python train.py --num_hidden_layers=10 --hidden_size=384 --n_experts=40 --experts_per_token=2 --d_expert=224 --d_shared_expert=384 --hidden_act="gelu" --moe_layers=[1, 3, 5, 7, 9] --router_score="softmax" --normalize_top_k=true --routed_scale=1.0 --balance_loss=0.014 --balance_bias=false --init_std_router=0.00749 --lr_router=0.000503 --vocab_size=8192 --norm="rmsnorm" --norm_eps=1e-05 --tie_word_embeddings=true --optimizer="soap_variant" --learning_rate=0.00186 --beta1=0.95 --beta2=0.95 --batch_tokens=[32768, 65536, 131072] --max_seq_len=512 --train_tokens=298300000 --max_steps=4723 --dataset="wikipedia_en"
Below are experts of layer 7 (counted from 0) of a mixture-of-experts language model. Rows are named router (the router's row for the expert), up (a neuron's input weights, with its number) and show model dimensions 0-47. Each number is 128 + 32 x the weight over its row's rms, rounded and kept within 0 to 255.
After each expert's rows: a language model's description of what the expert responds to. This comes from a sample of Wikipedia text that the model never trained on.

# expert 35
router [102 178 151 125 133 113 142 175 120 137  99 127 112 153 154 133 152  96 169 158 120 130 109 121 132 111 152 165 109  74 102 118 120  96 121 149 158 114 121 133 160 108  76 124 153 158 104  96]
up0 [158 118 110 126 112 175 147 122 175 116 104 166 119 112 153 128  66 122 148 118 111 139  85 114 148 146 141  79 106  97 129  91 110 121 132 128 127 155 140 133 163 157 109 121 108  39 219  99]
Infobox field labels. Labels and separators in infobox-style lists: taxonomy fields (Genus, Phylum, Infraorder), Born, Coordinates, Region, and coordinate slashes.

# expert 14
router [105 141 158 126 108  78 168 148 105 133 107 103  90 172 125 120 151 159 118 182 117 131  90 165 162  82 158  80 113  77  87  86 155  72 116 158 127 158  90 117 109 105 108 108 151 140 132  77]
up0 [109 148 108 111 166 200 180 142 130 190 119 142 152 170 186 130 104 138 149 137 118 137 166 195 118 155 171 188 131 147 170 181 182 151 119 123  88 167 149  76  94  97 128 123 122 181 204 119]
Election table cells. Party and heading cells in election result tables, such as Labour, Conservative, Votes and Turnout, plus "for" in "ran for re-election" and cell bars.

# expert 28
router [101 133 167 150 141 109 146 164  78 138 107 117 107 186 112  90 141 164 126 154 118 128 112 148 155  75  95  87 112  88  96  90 109 119  82 105 175 128 134 140 122  83  57  85 158 129 103 111]
up0 [160 189 133 152 105 138 120 129  79 118 171 153 150  89 118 140 153 106 173 114 112 142 118 109  82 126 103 103 150 118 199 148 128  69 173 166 132 122 106  90 166 101 103 166 171  97 111 147]
Non-English name fragments. Letter pieces within Slavic, Turkish, Japanese, Indian and other foreign names, such as Yosh-iy-uki, Gdań-s-k, č, ł.

# expert 2
router [152 176 200 120  99  86  58  95  92 193  96 146  90 148 153 108 181 137 115 185  86  92 103 149 153 114 156  87 173  77 109  86 188 109  92 123 148 195  71 169 135 104  79 120 132 157  82  97]
up0 [146 146 104 126 117 127 135 146 141 100 150 115  84  48 102 121 180 178  99 149 149 146 127 117  99 111 170  81 208 101 105 138  97 147 156  28  89 103 104 150 143  87  80 100 153 130 214  88]
Numeric table separators. Punctuation and separators inside number-heavy tables, mostly cell bars and decimal points in vote counts and percentages, such as 3.03% and 44.21%.

# expert 37
router [184 100 144 130 121  94  70 164 119 129 105 122  76 150 207 128 159 156 101 126  71 184  78 137 143 136  88 113 140  92 116  87 115 154 114 145 159 133  55 134 174 141 136 120 161 117 151  94]
up0 [ 75 104 128 152 159 169 157 120 155 146 126 114 132  93 131 113 142 107 114 125 137 104 130 139 137 165 134 172 139 104 190  93  74 101 191 137 145 167 116 126  85 119 129  83 151 154 113 106]
Single capital initials. A lone capital letter that begins a proper name or acronym in lists and tables: C(yrille), K(ōmyō-ji), B(NPP), R(NK).

# expert 11
router [ 80 174 152 102 119  97 133 154 123 144  66  91  92 186 161  99 159 156 112 136 125 169 112 162 175  88 126  60 131  89 135  83 151 123  89 193 118 152  84 142 128  97  89  92 121 152 103  80]
up0 [149 148 150 133 121 101  89 124 102 119 176 126 144 171 130 131 122 138 114  40  88 147 114  64 155 107 104 140 114 205 101 184 131 134 160 129 123 110  71 169 139  69  76 137 105 156 136 153]
Word-initial fragments and delimiters. Word pieces like ch/Ch opening a word (chimneys, chess), plus line breaks, pipes and closing parentheses in lists and tables.

# expert 5
router [102 156 160  54 141  96 144 152  96 130 103  97  86 173 156  83 144 165 101 163 108 148  89 151 149 102 115 100 119  95 117 106 157 117 118 125 135 118  99 135 129  84  91 129 125 178 125  96]
up0 [148  93 127 128 102 112 138 111  85 158 160 102 156  98 128 143 143 113 139 121 146 136 154 111  99 152 159 118 143 164 126 104 119  70 119 126 137 135 167  61 172 123 106 127 153 116 128 123]
Table cells, pronoun subjects. Spaced tokens in wiki tables (numbers, percent signs, pipes), sentence-initial He/She, football positions FW/MF/GK, and the prefix ab- (abroad, above).

# expert 17
router [128 149 132  78  96  93 163 158  86 114  85  93  84 194 141  91 184 135  56 147  74 167 104 158 142 123 158  90 120 112 139  90 128 112  98  88 122 119  72 141 131  66 100  65 184 147  94  84]
up0 [136 148  94 192 151  93 147  99 138 139 155 137 144  87 121 162 106 183 147 119 115  88  78 117 194 126 152 136 163 125 129 176 113 145 135 153 120  84 121 195 162 148 157  95 160 156 165 124]
Table markup, sc- onset. Line breaks, pipes, table separator rows and section markers in lists and tables, plus the word-start piece sc (scene, scandal, scapegoat).

# expert 24
router [ 72 158 103 124  78  66 147 172 116 148  83 127  94 142 146  90 127 108 143 154  94 159 106  87 159 174 105 194  89  83 105 148 154 143 109 159 101 100 134 123 180 119 121 111 159 190 151 117]
up0 [162  90 162 118 145 144 125 127 115 121  63 177 123 106 143 156 160 124 141 127 122  69 139 119 129 133 156 122 134 125 163 182 110 107  95 127 146 133 100  86 131 199 116  85 108 104 163 156]
Media and profession modifiers. Prefix inter and adjectives describing careers or media in biographies, such as interior, internet, interview, television, music, professional.

# expert 8
router [145 158 146 114 161  95 178 132 128 139  92 109  99  74  99 130  97 159 100 168 148 155  83  92 114  68 165 112 119 140 156 127 116 142  69 123  83 159 120 132 169 113 118 137 149 140 116  91]
up0 [154 119 119 121 118 143 155  82 100 148 142 172 147 162 149 150 165 108 148 155  83  54 107 144 135 120 146 114 161 150 161 239  84 103  90  72 140 108 145 106 113 169 127 145 164  91 184 140]
Sports counts and rounds. Numbers, ordinals and final/Cup/Championship words in sports results and careers, such as five rounds, 34 appearances, fourth, final.

# expert 6
router [ 98 149 174  86 126 101 159 147  88 115  83 107  96 156 145 100 183 173  68 168 115 175  77 132 191  75 111 118 137  93  65  95 172 135 151 159 148 113 114 128  99  77 101  96 132 152 123  89]
up0 [116  85 158 181  82 132 188 143 165  79 113 186 121 173 163 116 103 173 132 144 164 114 142 138 149 139 100 126 169 123 125 154 124 144 100 132 146  87 156 172 142 116 158 114  71  84  60 169]
Year ranges and lists. Separators between years and line breaks in list items, such as dashes in 1979–91, commas in year lists, and "to" in from 1978 to 1981.

# expert 27
router [120 161 158  69 126 110 136 168 110 130  75 104  86 142 174  90 156 155  92 152  85 144  84 147 155 133 154 132 103  99 152  97 171 116 164 160 122 135  60 124 123 103 111 145 128 115 126  66]
up0 [122 123 106 174  60 128  81 150 165  95 143 128  47 118 155 157 129 186 147  96  95  72 154 116 146 159 140 181 151 170  89  87 130 112 132 156 132  91 105 111 184 143 131  86 172  76 162 156]
Year prefixes and com. Year digit prefixes like 201, 199, 193 before the final digit in dates and tables; also the word start com (comment, compromise, commune).